python train.py --hidden_size=256 --d_shared_expert=64 --router_score="softmax" --vocab_size=16384 --norm="rmsnorm" --rope_fraction=0.25 --attn_scale=0.125 --parallel_block=false --init_std_o=0.0 --beta1=0.95 --lr_head=0.00496
Below are experts of layer 4 (counted from 0) of a mixture-of-experts language model. Rows are named down (a neuron's output weights, with its number) and show model dimensions 0-255. Each number is 128 + 24 x the weight over its row's rms, rounded and kept within 0 to 255.
Before each expert's rows: "comes before" lists some tokens at least twice as common just after its tokens as in all text. This comes from a sample of Wikipedia text that the model never trained on. Tokens count by the router's weight.

# expert 0
comes before: " of", " and", " in", ".", ",", " for"
down0 [154 119 169 124 147 172 141 145 101 112 132 101 100 106 136  99 106 121 143 135 117 151  99 115  99 132 100 120  89 116 165 151  97 131 127 110 118 127 141 109 135 115 114 101 123 171 107 121 144 157 110 139 159 145 129 111 138 112 110  85 109 124 148 102 137 134  81 126 136 148  97  88 157 151 204 123 108 130 102 174  92 117 125 100 125 133 139  83 103 128 108 133 136 127 162 122 110 127  73 122 110 154 140 142 126 186 127 137 164 134 126 136 123 135  76 160 158 130 114  87 131 192  90 139 123 141 154 120 127 130 117 206 145 101 124 117 116 129 169 148 110 117 131 106 127 144 142 154 131 143 105 136 126 128 105 130 153 113 158 106 152 110 108 157 122 143 161  90 149 108  99 108 147 156 122 119  74 151 108 184  97 154 127 116 144 142 126 162 132  81 159 148 100 129 139 101 138 131 112 131 121 118 146 118 102 195 148 105 139 124 142 153 162 177 122 113 123 118 151 167 119 135 136 153 126 137 131 138 143 137 127 105 110 143 143 146  99 121 172  88 125 159 150 129 110 132 165 145 164 187 167 131 113 142  84 120]
down1 [128 102 135 141 144 141 159  91 167 133 131 114 151 162 123 147 141 114 155 156 128 105 124 153 139 154 132 139 138 108 132 103 145 119 114 135 135 151 108 112 162 140 102 104 120 148 108  86 116 134  92 144 115  87 138  77 109 129 125 128 124 114 162 128 115 145 102 131 103 100 124 136 138 107 142 121 139 169  67 112 124 144 133 154 155  80 141 136 137 118 115 148  53 114 130 141  93 124 172 133 142 121 118  69 106 129 180 185 118  71  84 128 102  96 114 118 156 136 146 135 123 134 123  87 184 116 128 123  92 108 133 118 116 144 146  88 133  96 116  93 138 139 143  79 108 134 122 106 133 111 157 113 136 133 136 117 145 119 113 148 115  84 108 136  92 125  95 101 140 152 124 133 126 154 106 121  91 145 119 103 113  88 130  72 128  77 118 108 102 127 154 142 122 141  94 154 150 143 149 117 172 128 118 173 120 139 123 126 140 155 129  66 142 120 110  91 151 168 123  95 113 119 104 173  96 127  97 114  93 104 113  74 138 183  91 112 110 127  97 151 157 141 158 111 124 111 144 132 141 124 128 129 123 105  87 101]
down2 [ 89 118 135 142 122 127 140 120  78 162 157 118 145  71 132 146 146  92  93  99 142 159 149 164 118 113 131 150 107 143 109  93 133 135 105  97 111 146 124 170 113 154 179 160 135 122 130 157 164 174 140 138  93 114 104 154 131 161 141 109 120 106 132 130 112 144 105 107 181 151 146 148 154 173  79 121 124 105 154 133  98 125 157 105 152 157 147  97 103 123 150 103 160 101 137 127 122 107 113 111 176 123 128  93 129 142 124 102 129 126 107 163 139 166 124 123 139  75  76 154 145  81 100 122  84 131 106 107 115 144 129 154 138 123 133 151 134 165 132 107 126 104 128 127 117 138 159 120 120 137 171  98 131  82  91 119 130 144 111 108 131 140 155 129 154 117 160 110 126  85 156  96 104 117 150 133 129 109 118  81 116 152 154 176 167 125 121 150 119 122 122  79 132 141 143 107 103 127  87 121 107 127 121 120 125 169 149 121 144 119 131 138 136 149  93 119 165 111 117 203 118 140 130 112 110 130 132  87 181 171 135 104 117  82 146 149 104 125 129 126 142 166  91 121 145 148 105 167 152 154 148 113 103 140 119 140]

# expert 11
comes before: " the", " a", " to", " in", " his", " by"
down1 [117 116 112  92 101 111 135 153 153  93 133 144 137 124 119 106 118 154 106  97 160 118  91 147 134 158 103 133 109 150 117 148 131 170 124  97 136 145 155 117 168 101 146 168 150  77 132 128  98 134 164 175 174 105 104 119 144 125 100 180 126 118 138 124 144 126 141 126 125 121 104 142 105 125 115 126 119 103 100 137 139 116 155 147 109 139 105  95 142 139 154 137 107 166  81 143  84 153 125  78 108 136 117 121 152 145 161 124 121 122 136 125 137 109 138 114 102 102 140 143 147 182 152 148 109 135 179 111 156 119 101 107 147 143 142 116 139 140 123 163 148 133 143  93  71 132 107 143 168 108  94 114 124 135 150  96 119  79 131 121 130 151 122 137  99 114 116 153 137 160 112 117 135 124 159 122 143 128 163 149 160 108 137 112 138 145  95 113 129 129 145 146 125 148 160 166 160 140 115 102 144 136 139 147 148  77 102 130 136 115 107 119 151 172 184 127  94 124  92 173 116 130 145 148 117 130 106  70  92 123 134  97 129 163 121  76 155 131 123 133 114  67 117 115 163 177 144 104 125 147 184 138 197 107 158 103]
down2 [ 87  99 147 142 104 146 105 158 131 168 187 134 141 189 117 162 135 147 148 149 152  96 113 113 125 122 104 118 119 102 132 102 177  96 158 163 159 140 107 125  99 149 158 139 114 119 147 113 139  93  79 141 121 143 144 183 143 105 167 148  81 128 129  99 123 121 129 158 113 126 120 115 135 147 138 143 135 135  99 122 114 124 184 172 124  44 118  79 132 118 121 183 110  99 126 110  77 150  88  94 101 129 137 126 166 153 105 119 174 138 104 141 151 129 144 131 134 148 116 121  96 176 138 138 145 112 156 103  96 122 158 107 112 106 101  90 126 108 134 129 105 121 121 136 151 130 121  78 114 122 166 151 130 104 133 133 114 147 120 110 123 110 104 122  53 117 106 112 106 105 139  85 119 118 128 105 166 133 166 141  98 102 137 107 138 120 121 119  90 114 122 122 130 152 142 137 143 126 134 151 107  91 124 198 175 139 138  80 133 135 145 116 140 108 148 139 107  75  98 116 122 140 148 139 119 138 122 140 110 101 136 116  99 125 116 135 126 144  95 146 116 148 128 108 108 153 163 140 158 145 131 148 114 142 115 134]
down3 [135  83 146 154 117 144 121 138 153 109  93 154  80 146 117 136 126 151 128 121 156 149 155 146 153 154 109 122 134 115 132 103 128 107 124 143 141  87 128 130 128 163 176 132 132 127 110 138 101 121 169  75  99 148  89 117 103 148 175  86 110 119  88 117 134 133  65  84 116 149 146 174 150  89 164 135 119  86 143 103 121 101 128  90 150 139 111 116 122 163 106 130 141 193 128 145 147 124 157 118 120  97 117 131  80 112 166 127 140  94  87  96 116 143 142 135 142 117 174  82 123 113 143 136 117 115 154  79 128 156 141 169 117 110 142 123  96 129 100 138 117 155 125 138 135 142 158 103  91 133 133 132  86 130 137 138 157 118 120  93 106 136 115 135 124 120 129 129 134 118 110 125  97 151 103  96 160 115 112  78 114 110 124 147  60 140 145 150 195 110 140 102  99 111 148 131 143 129 156 163  82 134 147 146 110 120 134 102 158 138 117  97 147 133 131 179 103  78 141 133 152 117 159 125 150 143 133 142 104  93  94 134 125 147 114 120 131 135 120 139 144 129 132 105 148 110 115 203 155 119 140 127 115 128 152 153]

# expert 4
comes before: "\n", "-", "|", "The", " The", " "
down1 [115 102 120 123 151 153 142 152 102 144 141 101  94 155 127 181 121 101 138 158 122 116 131 118 126 123 167  98 136 142 119  72 123  70 129 140 143  97  91 156 122 151 145 167 133 161 165 152 139 178 111 146 103 132 121 114 114 194 158 122 147 130  97 146 111 153 130 123 131 106 139 121 117 130 173 119 107 107 124 149 141 137 124 159 169 101  91 104 104  94 129 111 121 109 117 107 175 102 126 132 125 150 127 140 150  84 113 129 158 109 122 137 150 110 113 133 146 162  98 122 128 106 123 139 129 178 143 103 122 116 126 144 151 144 105 185  88 131 131  97 112 157 141  97 153 134 140 107 154 174 107 142 160 157 146 156 119 135 137 110 108 116 110 120  97 146 129 128  93  82 133 165 144 129 135 126 177 155 140 154 122 147 155 151 137 160 143 114 126 124 155  86  85  85 142 101  98  82 160  86 144 102 129 115  95 145 152 131 128 143 115  93 149 151  89 105 131 115 141 114 112 112 179 151  94 119 135  67 133 151 139 123 102 144 114 134 126 111 103 136 141 138 153 123 103 106 100 155  94 191  92  99 137 112 114  97]
down2 [154 123 173 162 132 152 132 153 128 103 162 160 148 131 133 121 161 140 129 127 118 163 150 153 138 122 121 147 123  92 134  88 124 155 110 160 143  77 102 120 118 101 141 121 114 122 117  94 126 131  95  83  82 116 179 124  93 102  70  80 134 156 144 130 100 125 159 162 149 134  72  73 118 129  79 101  93 176 128 150 114 128 147 131 147  77  89 101  99 130 133 134 133 119 134 128  98 114 149 116 115 117 103 155 126 161 153 158 148 169  95  87 137 137 135 152 120 138 127 126 156 119  92 130 141 155 117 107 138 144 111 133 153 112 159 157 107 128 149 138 113 126  86  64 149 149  75 123 148 136 124 132 103 144 142 119 123 114 100 134 106  83 119 146 135 140  76 140 141 141 147 112 136 155 167 126 143 112  95 129 113 145 149  56 142  97  92 164 128 157 110 108 130 112 125 106 164 132 146 109 147 105 143 117 125 123 105 145 163 145 122 174 181 116 115 136 175 114 117 131 128 100 178 140 106 141  97 131 125 152 132 134 140 158 132 113 142 131 131 140  96  91 100 131 153 126 123 120  88 109 133 104 143 140 140 141]
down3 [127 124 126  71 138 109 161 129 111  92 107 115 144 136 134 126 120 129 163 160 135 102 138 165 113 140 105 115  96 100 122 124  79 117 124 111 129  89 129  86 136 184 168 163  96 166 100 119 133 134 114 118 146 132 112 150 143 110 128 152 109 128 138 114 106 101 122  70 140  92 130 103 113 119 151 105  96 149 136 141 130 123 150 141  65 176  94 149 142 110 147  87 113 146 158 125  97 120 124 127 158 148 108 137  98 107 131 167 139  94 113  93 158 102 141 134 137 146 110 152 138 130 137  99 155 107 147 136 131  98 143 158 144 150 134 183 145 155  88 149  93 117 121 139 140 134  86 135 113  70 142 110 119 136 143 106 145 153 111 127 128  88 110 163 134  96 125 128 114 114 114 147 112 133 116 107 127 156 101  74  86 111 134 119 140  93 149 176 145 161 132 108 197 139 112 121 155 188 160 149 105 137 106 102 155 110 100 127 108  88  90 124 153 110  92 128 156 142 118 154 124 113 152 121 125 108 124  81 153 102 161 107 176 116 125 160 121 108 121  93 101 153 174 112 121 101 126 135 113 134 137  89 137 131 128 113]

# expert 15
comes before: "\n", "|", "-", "The", "==", "In"
down1 [109 115 132 127 155 111 127 160 114 132 131 130 110 144 104 117 133  99 141 154 133  60 111  96 157 120 101 120 100 126 125 143 139 114 161 130 133 131 145 132 128 149 131 140 129 120 125 137 136 119 117 142 157 147 108 130 140 165 125 127 101 145 113 129 138 134 153 109 113 120 129 135 127 144 132 113 123 115 125 127 104 140  96 147 145 144 113 126 158 130 142 128  96 121 120 123 125  87 108 126 115 112 112 124 153 132 130 142 122 113 115 145 111 113 132  97 154 155 132 138 100 133 149 117 156 123 168 147 119 137 123 145 127 128  75 157 139 133 160 139 118 127  98 109 112 120 140 140 135 118 145 124 130 129 103 142 136 110 121 112 132 126 132 122  93 152 122 140 123 165 123 129  93 119 136 107   0 138 148 131 146 109 130 141 152 135 138 138 128 125 138 101 118 146 115 135 124 150 115  94 134 146 141 123 114 149 116 131 121 127 118 113 151 130 141 125  88 108 145 135 128 145  85 110 146 127 142 130 150 121 150 113 120 108 143 112 110 152 119 137 161 136  98 148 159 117 165 118 149 124 114  92 121 158 127 159]
down2 [139 140 121  94 108 128 105 110 154 126 116 124 143 134 136 131 103 151 153 122 121 124 121  90 145 148  93 135 118 130 151  97 120 108 178 117  91 129 100 120 182  94 153 104 164 146 105 118 142 149 127 107 106 118 135 152 130 125 120 125 136 138 128 151  93 141 127 114 109 119 158 110 112 137 120 166 111 106 166 129  95 112 120 186 147 128 179  93 173  92 136 138  86 146 119 105 136 150 161 103 108 174 150 131 132 121 151 163 117 121 108 147 117 146 112 172 129 109 131 115 161 113 130 111 114 142 132  56 109  94 122 138 147 175 109  68 116 149 141  87 157 154 158 156 139 118 128 107 131 133 129 151  45 152 107 120 149  80  86 140 124  86 124 138 156 168 133 113 143  66 150 123 111 150 167 125 147 161 118 127  71 119 111 163 103 156 128 154  83 125 109 105 123 115 128 118 112 145 130 148 140 120 143 122 127 141 104 123 157 142 127 100 153  99 124 130 121  85 124 114 111 115 131 125 127 102 121 144 109 108 118 146 101 163 124 105 141 151 102 102 105 124 109 122 155  94 171  81 132 153 142  93 123  87 125  68]
down3 [132 134 137 120 141  97 165 123  87 108  93 131 138 151 133 173 154 151 110 130 150 112 125 111 100 126 116 120 124 128  87 121 154 107 142 152 111 128 120 124 117 134 106 122 151 138 148 160 158  82 123 122 126 174 163 121 111 148 159  82  95  93 122 111 161 123  97 144 141 133 115 132 158 133 131 168 131 119 166 118 120 133 100 131 132  94 114 107 142 146 123 113 146 103 130 111 124  95  77  83 139 135 119 118 112 130  76  99 135 152 136 110 139 113 127 143 146 134 106  89 120 167 155 100 100 124 113 121 115 151 106 135 154 129 119  96  60 170 167 140 150 164  94 123 124 126 141 134 139 128 213 147 127  66 140 147 128 148  71 123 145  63 110 177 146 124 156 130 135 131 161 137 150 154 129 127 164 119 120 112 144 138 169 162 126  88 118 178 150 141 138 142 130 112 127  88 158 101 132 149 116 108 162 121 123 114 125 114 145 168 148 177 156 111 137 134 132  83 146 155 121 173 128 135 184 166 116 103 183 131 122 145 106 160 132 128 123 150 136 130 135 132 127 115 152 119 158 131 120 106 173  83 126 146 149 127]

# expert 10
comes before: " |", "|", ":", " 0", " 1", "=="
down0 [155 121 148  72 102 153 158 168 141  95 106 102 118 136 123 151 117 106 129 106 112 132 153 143 128 154 135 104 132 141  82 133 162 157 130 137 121 124 144 123 124 156 155 135 127 123 174 169 105 101 110 127 150 106 156 114 117 143 130 112 147 154 120 115 129 122 144 184 168 168 149  98 113 114 131 164 150 115 116 163 134 102 156 168 124 109 119 151 138 131 123 117 140  76 133 124 143 149 143 116 103  99  97 102 140 110 155 134 124 147 130 127 173 153 113 109 134 141 122 143 152 162 130 117  51 148 143 131 116 122  89 131 163 130 112 140  96 121 107 148 170 114 134  64 136 119 160 152 129 146 121  99 108 140  93 147  92 128 123 130 126 168 128  89 106 163 130 149 131 106 127 153  81 104 104 129 122 106 102 131  93 109 145 132 169 127 148 138 129 131 141 111 107 164 126 157  99 179  92 105 125 128 122 130 164 130 163  88 107 158 114 149 140 131 142  99  86  86 138  97 116  97 135 146 150 119 141 146 139  77 134  87  74 119  95  70  97 137  93 139 128 140 149 109  60 107 141  77 163 124 120 129 148 122 124 127]
down1 [ 84 110 105 157 130 147 161 146 136 114 130 103 113 153 171 159 100 149 122 145 129 144  92 135 108 151 133 141 139 149 114 149 132 124 128 156 139 120 154 152 159 126  98 127 117 121 184 137 128 173 130 144 118  88 160 103 149 123 130  89 105 133 135 117 159  98 145  93 169 124 135 157  81 181 118 127 129 143 121 129 123 104 101 128 155 114  99 110 154 147 141 133 159  93 140 133  76 111 133 135 121 119 175 134 168 146 178 152 113 154 122 123 167 153 142 125 126 119 147 115  92 138 119 115 125 143 170  99 129 135 115 129 104 130 105 122 158 169 100 178 132  94 103 123 140 134 107 133 126 109 144 134 104 128 117 139 133 139 137 129 150 114 111 149 114 141 145 131  81 115 127 140 123 133 117 158 180 127 145  49 128  91 110 156 127 149 122 140 196 144 137  95 148 163 141 111 159 136 175 122 114 161 118  73 177 164 164 122 141 103  96 133 103  96 113  84 151 138 149 144 134 145 116 144 159 109 115 141 163 134 150 111 112 156 131 101 139 103 128 100 131 135 110 144 122 105  84 130 101  58 167 156 114 174 144 110]
down2 [142 123 160 161 133 116 121 152  94 121 164 127 121 112 167 143 103 120 126  98 117 117 110 153 147 143 128  98 111 102  79  98 122 120 139  97 134  91 124 150 128 143 118 159 127 122  94 161 158 160 135 112 120 153  62  86 118 139 111 113 127  76 164 121 155 121 126 109 136  80 159 141 130 106 108 128 140 124 139 110 146 130 115 106 126 111 133 115 110 179 130 110 126 112 117 161 128 189 148 121 149 153 143 156 116 150 144 134 137  96 151 102 125 111  97 184 119 126  64 105 149 128 111 111 151  94  81 112 145  83 154 139 171 160 111 109 114 151 147 136 153 158 105  89  99 139 122 153 170 123 132 139 119 113 120 105 160 122  98 173 126 135 114 159 120 133  84 127  99 155 164 121 144 145 135 120 136 152 138 115 105 131 123 169 182 130 101 128 137 141 173 176 114  73 140 129 117 129 112 117 136 147 144 151 108  94 138 123 162 122 130 129 107 134 123 164 120 164 122 111 108 119 122  99 126 116 128  94 110  79 128  86 162 136 126 110 162 150 151 136 145 110 147  94 159  84 159  70 114  92 149 108 140 177 138 128]

# expert 6
comes before: " to", " of", " in", " and", " with", " by"
down0 [142 123 111 154 111 111 173 134 123 179  97 124 109 141 102 144 146 131 144 155 130 144  92 127  98 134 116 115 112 122 141 107 110 127 117  90 148 110 126 119 115 152 140 108 146 120  99 114 154 134  97 133 179 100 149 178 146 108 110 128 132 110 136 121 127 120 107  93 153 122 147  82 161 146 148 131 149  90 129 103 112 114 115 135  99 142 134 142 147 137 132 129 149 161 165 123  94 124  95  95  89 127 125 137 117 144  80 103 116 142 139 110 139 142  94 110 174  87 100 155 141 100 157 105 145 110 125 185  94 142 115  89 132 130  95 116 114 202  99 113 108 111 144 131 111 101 188  83 132 145 102 123 108  85 129 124 161 176 132 108  98 185  84 126  89 126  90 118 112 138 137  98 144 135 127 124  96 123  82 111 108 104  72 108 123 170  80 131  82 134 108 123 154 123 163 118 111 104 140 162 112 122 156 117 123 106 167 149 126  99 132 123 132 154 116 123 110 111 152 131 140 147  84 152 111 128 102 123 143 176 132  96 122 149 149 146 133 147 162 145 161 139 110 108 170 110 151 111 164 148 146 146 118 126 153 163]
down1 [106 118 120 124 107 128 158 114 162 127 128 144 122 155 141 102 149 119 151 110 109 148 103 105 117 130 105 127 161 111 124 144  97  98 100 124 169 101 131  96 146 145 115 102 134 106 118 163 141  98 127  91 150 101 106  90 119 144 144 154 115 124 144 106 113 133 176 112 145 121 139 132 172 148 109 136 156 150 151 212 106 134 127 134 114 124 136 139 106 113 157 134 120 102 111 115 106 159  71 124  91 152 115 107 182 163 157 124 136 161  84  92 114 118 160 142  86 121 143 112 130 158 110  89 127 150 135 165  96 120 107 124 129 111 124  88 138 141 114 128 117  86 126 118 136 147 134 162 123 133 145 143 156 166 122 147 170 119 120 125  89  88 133 117 146 200 164 118 159 150  99 135 172 151  99 117  52 156 146 132 151 114 105 154 124 121 162 115 182 144 122 155 107 161 137 121 102 130 170 150  66 124 134 169 122 128 151 107 127 120 163 101 138 128 126 113 112 137 137 104 111 116 120 112 154 115 101 106  79 110 142 144 158 119 145 123 106 139 128 159  92 113 105 117 134 147 138 117 105 101  66 102 156 133 119 141]
down2 [125 134 181 119 123 132 187 112 132 154 124 115 124 140  83 109 108 120 137 128 131 102 118 138 128 116 155 126 118 155 135 159  91 167  99 122 156 128 161 134 155 142 111 135 141 112 142  69 138 141 125 190  81 148 124 146 142 166 105 147 126 171 132 123 133 113 132  89  79 124 107 128 139 144 161 138 152 128 138 125 115  82 172 128 111 152 132 121  93 125 104 143  98 144 148 119 109 135  96 117 176  91 153 150  69 131 120 168 113 106 111 140 104 142 111 149  90 118  93 121 128 145  96 143 143 117 142 109  73 124 155 129  98 151 154 166 100 117 109  97 129 141 138 145  87 107 163 114 135 107 144 163 129 102 120 152 151 134 130 115 120 141 102 159  99 117 157 137 147 127 162 146 157  79 111 112 117  81 160 100 123 136 120 104 120 114 131 133 173  80 129 175 128  99 135 141 112 127 111 123 142 159 134 153 154  92 146 175  94 135 153 153 120 163 124 141 134 128  95 161 148 107  99  90  97 154 108 140  87 123 107 113 118  63  96 132 132 151 132 146 136 140 113 112 140 114 158 130 146  64 133 123 119  79 124 124]